Experts of a small language model: 7351 steps.
Below are experts of layer 5 (counted from 0) of a mixture-of-experts language model. Rows are named gate (a neuron's input weights, with its number), up (a neuron's input weights, with its number) and show model dimensions 128-255. Each number is 50 + 10 x the weight over its row's rms, rounded and kept within 0 to 99.
Before each expert's rows: a language model's description of what the expert responds to. This comes from a sample of Wikipedia text that the model never trained on.

# expert 63
It responds to: Numerals in league standings and statistics tables, such as points, goals and win counts, like 32, 0, +13, and score lines like 3–0.
gate3:51 57 65 44 62 55 46 71 51 52 52 49 48 50 35 37 57 47 54 68 53 60 47 40 36 52 59 39 73 59 21 56 50 65 53 74 40 53 68 53 34 48 58 55 59 63 49 34 53 35 62 54 45 52 58 59 54 58 58 53 59 56 57 35 56 54 47 47 60 55 30 56 47 48 49 36 38 37 35 55 47 60 49 57 43 58 65 51 57 46 55 43 59 58 41 38 53 42 47 54 34 51 31 24 36 45 64 61 59 45 62 70 37 41 50 59 50 58 34 37 59 56 28 44 47 43 59 54
up3:46 52 56 60 54 48 55 58 43 66 48 41 34 58 47 29 44 60 70 56 66 69 38 47 44 51 58 39 66 55 40 70 38 77 51 54 40 55 57 38 28 43 51 63 66 43 60 33 54 41 43 46 51 48 58 57 50 56 65 44 66 44 50 50 41 62 56 45 59 54 31 64 30 37 53 47 42 44 36 53 55 59 39 57 50 49 49 59 55 48 30 48 40 60 48 44 64 60 44 49 21 61 43 42 40 44 55 54 54 47 55 59 68 49 43 59 49 58 39 40 52 53 34 58 41 43 57 51

# expert 56
It responds to: Surname openings and fragments in sports rosters and credits, such as Thom, McC, Mill(er), C-ab-rera, H-ug-hes.
gate0:45 60 58 50 60 59 49 39 59 59 64 51 52 44 47 52 36 67 57 47 66 57 63 56 29 56 55 46 48 55 48 56 47 39 40 60 52 55 49 67 59 52 50 41 51 29 67 70 57 51 43 67 48 76 48 41 57 52 41 34 58 59 60 29 50 54 30 48 50 56 40 49 36 54 53 48 49 40 39 52 59 42 60 62 36 50 52 48 57 53 53 43 42 46 33 61 42 44 39 61 42 52 38 50 45 53 48 59 44 83 39 70 68 46 50 46 43 56 63 44 41 61 30 48 52 61 55 24
up0:56 61 38 59 58 44 65 36 54 27 65 33 46 71 45 52 59 49 50 47 53 50 48 44 53 40 32 53 84 51 52 50 57 43 32 50 34 50 48 23 46 60 53 37 52 61 41 56 43 52 41 43 26 30 52 70 52 40 63 54 52 36 50 40 50 36 67 68 54 55 40 35 60 49 45 57 53 49 51 43 50 36 43 47 45 50 56 41 58 62 65 46 58 43 52 64 37 44 33 52 50 50 62 48 24 63 58 56 45 64 47 53 45 66 51 52 48 32 55 47 44 58 54 42 50 53 59 66

# expert 25
It responds to: Words inside formal organization names such as International, Institute, Museum, of, and, as in United States Agency for International Development.
gate1:58 39 64 57 49 53 53 60 33 45 54 46 53 59 48 30 57 55 38 34 54 44 50 50 59 45 55 47 49 51 34 55 63 42 41 67 49 26 60 51 58 33 62 54 44 51 45 64 47 62 57 59 63 63 58 51 48 51 48 38 59 53 56 37 48 57 59 50 41 57 57 39 50 46 65 40 49 49 35 42 55 58 61 45 54 48 58 59 30 44 55 44 41 55 48 49 43 40 57 54 48 38 36 63 56 49 63 56 36 31 60 42 40 51 56 59 53 48 48 57 49 61 54 61 34 55 53 38
up1:54 57 48 53 73 64 57 52 55 47 50 55 60 31 65 52 39 41 48 54 47 55 47 67 40 54 53 57 56 54 55 51 37 55 45 35 63 45 25 41 43 71 25 46 62 47 40 52 42 42 49 44 60 36 55 60 45 51 42 55 45 70 52 64 45 44 59 54 71 36 44 47 31 55 43 48 44 45 60 52 61 42 31 44 42 67 38 40 55 49 48 63 54 53 46 63 39 58 56 50 40 68 58 51 50 49 36 50 46 57 51 58 53 61 33 43 39 51 38 49 35 39 34 31 79 51 43 42

# expert 16
It responds to: Digits and counts in sports records and stat lines, such as 97 RBIs, 462 yards, 9–9; also words like scored, goals, points.
gate0:53 36 42 41 58 37 46 57 58 44 52 32 65 47 51 57 48 47 52 58 40 52 44 45 47 35 46 40 66 56 35 47 52 51 54 52 56 62 53 58 42 44 58 52 41 48 50 48 56 32 46 58 42 34 51 53 37 38 40 65 64 48 56 51 34 58 40 43 49 54 51 61 34 29 48 53 62 48 45 31 65 40 57 65 40 39 42 59 32 52 58 68 48 46 42 41 35 36 49 58 69 45 58 45 52 57 52 53 41 48 50 70 53 43 21 59 69 57 34 33 59 36 44 45 44 47 52 51
up0:45 56 42 45 60 46 57 55 53 59 35 60 42 46 68 55 62 56 43 44 54 47 50 62 67 62 75 65 46 55 63 58 44 44 34 52 43 62 52 40 52 64 43 54 48 41 58 62 41 53 55 51 56 46 53 48 47 53 63 37 56 55 29 52 56 49 50 49 73 37 48 34 62 67 52 42 39 54 62 63 45 53 45 42 48 50 49 58 57 48 52 27 47 48 64 52 56 59 57 50 58 61 50 54 50 20 52 52 53 56 54 32 47 51 61 29 45 51 54 62 57 61 47 56 55 61 42 46

# expert 51
It responds to: Word pieces after was, were, be or had, such as suc, belie, conf, acqu, plus colons after Coordinates and table-row pipes.
gate2:62 26 50 36 55 52 42 62 44 55 34 45 45 47 52 57 52 41 44 49 46 86 65 73 51 47 45 51 29 37 76 54 54 48 40 45 49 65 42 36 34 49 52 52 72 51 43 60 54 49 48 65 56 64 38 25 48 60 54 53 53 49 34 36 39 65 43 42 48 41 46 54 51 49 72 36 48 45 42 11 43 46 45 32 51 37 50 67 58 42 49 35 52 51 51 45 47 51 52 48 63 65 40 42 58 61 43 44 39 42 45 48 54 42 57 54 55 60 38 51 40 48 41 60 42 54 51 69
up2:38 56 44 43 55 23 43 46 52 38 58 47 59 31 45 44 61 46 41 44 36 42 42 46 53 49 41 54 56 41 52 54 61 52 46 51 54 44 37 66 65 38 25 63 44 52 43 52 50 56 79 55 62 50 43 43 41 62 49 44 60 44 66 47 41 44 73 54 43 49 47 46 41 54 40 60 39 40 60 44 55 50 57 42 57 47 46 45 36 47 63 52 52 48 39 59 50 56 56 37 44 42 50 46 42 42 58 45 64 47 60 66 46 36 51 50 50 34 51 52 59 50 49 72 54 22 54 71

# expert 35
It responds to: Conjunctions and linking words joining clauses after a comma, such as and, but, while, before, although, after.
gate1:46 57 45 64 42 61 40 40 56 53 64 46 51 51 52 72 60 45 55 38 49 62 46 40 59 51 54 30 62 49 42 48 42 46 53 66 54 43 48 43 39 44 42 52 54 57 41 54 57 41 58 56 66 57 35 47 54 54 47 46 57 49 51 52 50 55 63 63 35 51 56 32 61 37 66 42 46 56 58 61 47 52 45 44 51 57 56 40 33 60 58 59 58 52 44 38 46 45 28 62 49 41 71 56 38 54 68 58 57 34 59 47 57 40 37 51 28 74 50 57 36 51 31 49 49 65 40 59
up1:49 46 36 50 56 46 54 57 33 44 61 45 51 54 43 62 60 39 43 50 57 53 45 63 36 47 44 46 55 48 58 44 48 50 60 42 61 44 45 46 52 36 34 57 64 55 45 63 57 42 45 31 56 64 43 35 41 40 43 51 56 32 20 47 51 68 47 49 59 44 38 26 62 47 54 64 50 30 54 41 47 40 47 48 52 42 41 44 36 49 60 49 62 49 50 33 30 46 43 45 45 30 49 56 61 33 41 39 40 50 56 49 44 48 46 47 56 66 38 27 32 44 51 54 27 53 50 40

# expert 28
It responds to: Initial letters and inner pieces of personal names, mostly European surnames in draws, cast lists and squads, such as K|iefer, G|aston, Sch, Mc.
gate0:45 58 67 39 67 49 50 35 72 40 61 50 74 53 55 44 54 27 29 48 60 51 48 48 60 52 43 39 66 47 35 62 42 47 36 57 45 41 59 48 46 44 53 50 59 61 46 37 54 37 48 44 64 59 45 35 67 71 40 44 51 60 48 31 50 59 63 57 65 53 45 44 46 49 20 53 43 46 42 54 41 63 57 48 63 52 52 64 63 36 55 41 29 60 50 52 58 37 50 33 60 51 40 59 42 48 55 53 52 40 62 77 45 33 43 47 46 57 65 55 45 34 57 41 49 73 46 33
up0:50 49 58 51 53 51 71 43 59 31 64 35 44 51 55 50 55 45 29 34 60 57 56 34 59 38 45 35 47 41 43 55 48 51 59 70 59 55 63 31 64 50 38 60 51 58 43 63 49 55 39 52 54 66 48 25 48 57 49 59 44 41 47 35 60 78 50 47 46 57 50 56 43 53 40 53 56 40 44 74 42 46 48 58 49 56 38 38 63 52 50 55 32 44 38 31 61 53 48 40 61 53 45 69 57 25 57 34 54 48 54 60 38 49 47 45 35 63 53 58 46 56 30 39 56 45 54 38

# expert 3
It responds to: First piece of a lowercase word split into fragments, usually after the or his, such as l(anguages), f(ood), ch(at), def, liter.
gate2:55 54 53 45 48 52 47 52 46 40 67 67 48 50 43 41 52 45 40 61 43 43 35 55 54 60 51 54 39 41 57 51 47 64 43 70 55 34 56 47 36 56 62 54 60 29 37 39 46 47 68 58 39 39 44 44 45 33 49 57 58 35 48 59 38 65 43 49 30 43 35 53 38 70 66 49 56 53 28 58 34 43 56 40 46 59 53 58 59 54 51 48 65 52 61 63 48 62 37 37 41 56 48 69 45 40 45 54 63 30 56 46 61 56 45 50 47 50 53 67 49 51 60 43 39 31 57 49
up2:45 51 49 41 42 66 58 50 39 48 56 56 53 39 64 55 43 80 34 67 43 43 36 46 63 64 46 59 44 41 55 47 54 53 39 57 41 44 44 56 61 65 54 46 49 66 36 53 60 49 48 50 51 41 54 69 58 49 59 75 48 48 58 62 49 48 35 64 57 43 52 59 62 34 65 46 46 48 50 57 43 50 43 48 42 63 61 53 66 51 50 45 49 54 73 49 51 56 51 33 45 54 26 48 55 68 46 52 48 44 68 51 59 58 52 45 67 35 38 50 61 55 47 47 25 40 51 65

# expert 45
It responds to: Capital letters and codes inside acronyms and model names, often in motor racing tables, such as C3, Falcon (BA), MLB, FBI, DN.
gate0:48 44 47 45 51 53 43 63 37 43 32 59 73 52 57 46 39 56 58 45 60 39 47 53 59 42 59 55 38 62 50 37 54 38 48 52 40 55 50 29 70 69 44 60 61 43 60 54 32 48 55 38 51 65 42 41 69 49 46 53 46 59 64 45 65 44 51 29 46 56 41 53 49 52 43 48 47 69 47 46 33 52 59 53 44 56 36 50 44 39 55 56 41 52 57 38 51 50 51 51 55 58 42 57 53 55 52 66 65 18 48 38 44 38 53 42 57 41 51 54 61 36 34 59 56 50 48 49
up0:45 51 44 45 44 48 41 47 51 51 49 43 80 61 45 41 33 55 67 65 62 45 51 54 64 60 66 39 49 52 60 43 63 44 65 61 49 65 59 67 44 61 44 48 42 39 48 44 42 51 33 41 37 57 49 66 54 40 62 46 56 37 56 41 35 50 60 32 51 60 42 58 63 49 38 51 61 63 32 43 44 53 41 49 35 51 49 29 43 51 61 37 40 45 59 52 51 43 53 45 48 39 62 42 65 42 62 61 50 37 42 51 38 28 63 60 57 41 49 53 54 21 52 51 62 44 39 55

# expert 62
It responds to: Single capitals like U, C and F opening abbreviations or names, such as U.S. Army and UN, plus == heading marks.
gate1:52 47 57 56 35 70 64 68 30 51 55 46 54 62 50 65 41 59 51 47 61 27 54 60 59 61 50 56 48 47 55 43 36 61 41 52 38 40 35 57 45 54 51 71 35 61 57 64 46 47 51 65 45 36 55 49 54 51 39 40 53 61 47 32 47 57 34 32 41 52 56 38 45 41 53 62 40 57 53 57 58 43 25 45 40 50 67 53 58 44 47 69 47 46 38 47 66 36 51 47 42 65 27 39 40 53 65 50 58 55 60 23 44 51 57 47 56 50 60 39 62 43 37 57 35 41 52 36
up1:53 56 54 51 27 37 51 44 35 47 57 34 44 64 46 61 45 47 55 50 61 37 56 36 58 54 70 45 51 45 63 42 34 33 62 42 50 74 44 49 45 67 60 55 40 59 59 39 27 42 41 56 54 57 40 57 51 52 48 33 39 49 52 35 49 49 58 46 44 56 43 40 68 39 42 46 41 42 49 33 51 49 57 58 50 44 70 58 49 58 52 29 55 63 38 38 43 36 38 58 50 57 35 48 44 38 59 39 51 40 62 46 59 59 72 47 47 47 39 55 44 44 09 62 53 28 43 51

# expert 20
It responds to: Prepositions before years or places in biographies and histories, such as in 1789, during, until, since, from Bombay.
gate1:43 44 67 60 51 51 43 48 27 42 60 61 24 56 48 52 53 53 37 41 64 29 37 49 32 42 45 63 51 44 48 49 49 44 37 46 53 52 57 70 68 55 46 61 42 67 55 73 47 45 62 49 53 39 58 62 42 57 40 38 45 46 48 63 40 60 48 41 62 44 45 58 57 57 61 50 73 52 28 40 41 50 46 51 44 50 49 50 37 50 50 55 31 44 49 41 44 45 35 37 49 48 32 63 54 55 70 36 57 39 51 63 46 31 46 48 41 49 59 39 45 63 56 43 62 62 52 60
up1:49 39 43 54 48 47 55 38 55 57 54 55 74 30 54 60 44 38 69 59 49 62 55 50 57 43 47 35 51 55 60 48 33 50 55 40 60 55 26 55 45 47 55 35 52 43 45 42 55 48 63 60 42 40 65 45 76 59 50 64 60 61 46 42 62 60 41 65 53 52 46 37 36 40 56 53 42 36 54 57 64 52 49 46 59 43 50 45 70 49 53 45 57 46 40 46 50 52 64 59 49 61 43 37 52 50 32 51 59 63 43 59 43 53 62 48 52 48 51 66 49 36 43 49 34 52 54 52

# expert 61
It responds to: Verb stems right after a subject, awaiting -es or -ed endings, in descriptive or argumentative prose: arg-ues, consid-ers, foc-used, sugg-.
gate2:56 46 58 52 44 48 59 53 38 42 39 44 65 59 60 50 55 58 62 30 52 38 56 56 51 52 68 46 32 59 53 42 60 38 42 40 28 50 53 34 53 58 58 50 53 57 54 40 71 29 61 57 53 42 47 58 36 30 38 63 67 63 49 46 64 46 58 45 63 42 37 58 53 59 47 44 47 64 45 46 36 38 48 46 64 50 53 50 46 49 55 46 50 67 36 38 46 72 49 36 42 31 48 63 41 45 64 43 55 44 49 50 46 65 54 51 40 46 59 45 43 57 60 52 44 72 54 57
up2:38 46 33 44 40 51 57 47 67 51 31 58 54 50 37 55 42 81 47 51 40 67 48 71 60 47 43 60 45 59 46 50 37 68 45 46 46 46 48 56 49 43 53 39 48 52 52 54 47 70 54 33 37 65 47 50 41 38 43 76 57 46 56 57 61 53 46 54 48 41 49 53 43 54 45 58 47 63 49 58 49 36 63 41 67 55 64 41 57 56 52 44 47 59 47 28 50 61 33 39 52 61 65 62 60 53 61 42 48 40 55 67 55 57 44 49 51 44 43 36 45 40 41 51 50 64 56 55

# expert 50
It responds to: Years in marriage dates, unit superscripts, decimal digits in tables, dashes and UTC in infoboxes, such as (m. 1990), km².
gate0:59 37 54 65 45 35 62 59 56 57 60 36 53 51 66 43 54 26 53 48 60 43 55 54 49 49 27 50 41 43 44 69 67 40 48 54 44 51 65 38 59 53 65 46 45 49 43 63 53 50 33 52 40 57 45 45 49 44 56 48 44 50 39 51 72 55 35 64 56 41 52 51 42 45 53 43 50 70 55 66 61 49 52 36 40 32 44 50 50 50 39 53 42 36 45 58 42 39 57 55 33 56 57 35 40 71 49 41 64 41 52 53 48 28 64 51 55 48 51 49 54 44 44 47 47 47 50 51
up0:54 53 60 39 47 55 33 43 47 52 66 53 51 55 42 61 53 66 40 61 51 57 60 53 60 50 71 56 71 51 47 27 39 55 53 43 46 43 46 56 62 46 34 59 50 52 64 55 47 43 61 47 48 64 50 53 40 61 53 54 63 58 40 48 37 28 61 46 57 58 45 56 54 47 42 50 61 24 44 31 48 49 57 51 72 57 63 56 47 52 55 44 62 47 60 45 53 49 57 37 51 46 40 72 56 27 56 65 40 56 50 48 36 71 36 52 37 51 46 45 47 46 45 44 47 50 56 51

# expert 29
It responds to: Middle pieces and first parts of place and team names after a capital letter, such as Tippecanoe, Tombstone, Portland, Canucks, Middlesex.
gate0:49 55 40 40 60 59 42 44 40 53 49 64 48 58 45 49 53 65 66 46 51 29 46 42 44 36 57 61 64 51 61 45 29 48 42 55 42 50 45 65 36 64 31 52 69 49 44 31 55 55 54 30 39 49 63 52 51 49 59 34 38 64 51 62 45 38 76 30 48 48 58 42 42 69 50 48 57 33 64 62 43 47 46 44 45 58 55 46 48 36 63 56 52 43 38 46 43 51 42 68 54 51 30 46 63 43 64 27 63 65 46 56 59 37 40 56 33 57 43 57 38 42 50 50 43 55 50 51
up0:54 50 58 47 65 59 45 39 40 59 36 57 60 55 22 63 45 68 53 46 53 32 67 37 45 42 45 59 67 43 63 59 45 40 51 52 42 42 43 63 35 69 37 53 60 58 49 43 43 68 37 38 47 64 53 44 47 50 68 28 42 57 44 43 51 45 60 30 44 48 45 57 56 67 39 60 40 38 60 58 53 46 59 49 53 50 46 50 66 42 60 41 53 51 54 79 42 46 42 63 49 46 37 46 56 44 61 34 65 66 63 51 60 46 51 50 39 45 54 53 44 49 45 44 45 64 51 52

# expert 11
It responds to: Words and word endings in names of institutions, states and places, such as Royal, National, Maryland, Delaware, Nottingham, Catholic.
gate3:63 54 64 51 53 59 63 56 74 53 59 49 50 56 43 44 66 49 43 62 56 53 71 51 43 32 35 49 39 58 43 48 51 34 54 45 49 53 44 54 63 36 45 47 52 42 56 47 48 55 45 59 52 46 49 44 42 30 50 49 48 46 51 69 46 45 55 56 57 59 28 44 41 54 48 51 52 42 47 54 51 44 71 42 35 34 63 58 53 36 51 53 38 35 66 41 35 42 63 49 53 49 49 63 35 48 26 46 40 63 22 43 42 36 58 33 51 70 51 56 45 76 40 60 59 39 61 48
up3:36 59 63 47 44 45 49 15 42 46 44 46 60 54 59 46 49 53 58 53 58 57 42 68 63 63 40 58 60 36 57 45 45 68 49 47 52 34 54 54 29 44 41 44 50 41 40 61 61 35 52 48 39 46 59 51 40 55 43 46 47 63 46 37 46 53 51 45 40 56 62 58 56 50 53 53 52 56 49 36 39 38 41 62 57 62 47 33 52 52 57 48 67 74 41 55 58 61 47 57 65 48 46 44 55 74 61 56 43 31 55 73 65 67 55 53 41 38 58 43 46 51 45 46 45 71 42 51

# expert 57
It responds to: The infinitive to after verbs, modals like would, could, must, not, and the French particle de in names, such as Théâtre de la.
gate1:50 46 62 70 46 46 47 46 46 43 48 39 41 61 43 41 53 64 51 39 40 33 38 52 63 49 52 62 47 51 65 51 27 54 42 69 29 46 36 65 67 57 59 46 41 55 25 44 45 53 68 60 54 43 47 62 44 42 50 48 49 45 39 32 52 52 45 54 54 57 51 40 49 32 42 36 50 54 38 31 38 45 58 44 46 32 36 55 38 63 58 50 60 56 68 51 41 43 28 58 37 53 34 66 64 59 55 40 49 45 41 53 45 49 52 63 33 45 53 58 48 46 60 54 44 51 50 56
up1:57 38 62 50 39 65 31 51 52 38 43 46 49 49 58 45 58 64 41 35 34 35 40 59 64 48 55 62 43 41 61 47 43 71 49 51 23 44 51 61 58 58 67 53 44 40 44 44 51 44 63 68 53 54 54 47 48 52 44 59 39 57 42 43 38 50 44 62 58 37 70 66 57 35 42 35 50 64 51 32 44 50 49 52 49 40 31 48 29 63 45 63 57 63 62 50 43 52 35 55 36 65 40 48 56 72 53 63 41 59 46 53 35 46 49 68 44 42 49 57 46 68 37 51 41 37 65 66

# expert 23
It responds to: Pronouns and nouns taken as objects of verbs, such as him, them, there, and names after gives or pleads with.
gate0:52 53 59 43 48 62 60 54 53 56 43 50 58 50 46 28 46 70 35 39 52 49 55 61 41 49 51 55 47 48 62 51 48 45 57 44 51 63 42 63 48 43 36 66 31 43 55 41 29 49 57 65 37 37 48 59 50 42 44 60 62 66 79 58 54 60 47 50 54 34 44 48 44 54 30 29 19 50 57 45 57 47 45 61 52 45 66 60 58 51 41 45 47 48 45 28 51 60 48 56 22 58 49 53 47 50 46 53 46 38 39 66 58 36 51 64 60 49 61 47 52 34 24 49 54 53 30 64
up0:49 57 42 64 32 64 35 57 63 40 34 54 38 37 53 57 61 33 53 45 47 39 62 61 60 42 50 33 47 60 36 68 71 41 35 31 42 38 56 32 48 65 56 47 42 51 60 49 64 56 33 40 63 70 47 42 60 52 35 55 45 43 45 63 57 46 54 54 55 60 53 55 48 42 51 40 51 45 61 61 56 53 49 57 72 69 45 57 39 44 62 56 45 44 44 56 64 31 56 49 46 30 60 42 49 45 69 31 52 61 45 40 44 74 31 48 58 42 56 55 60 53 54 62 38 62 41 41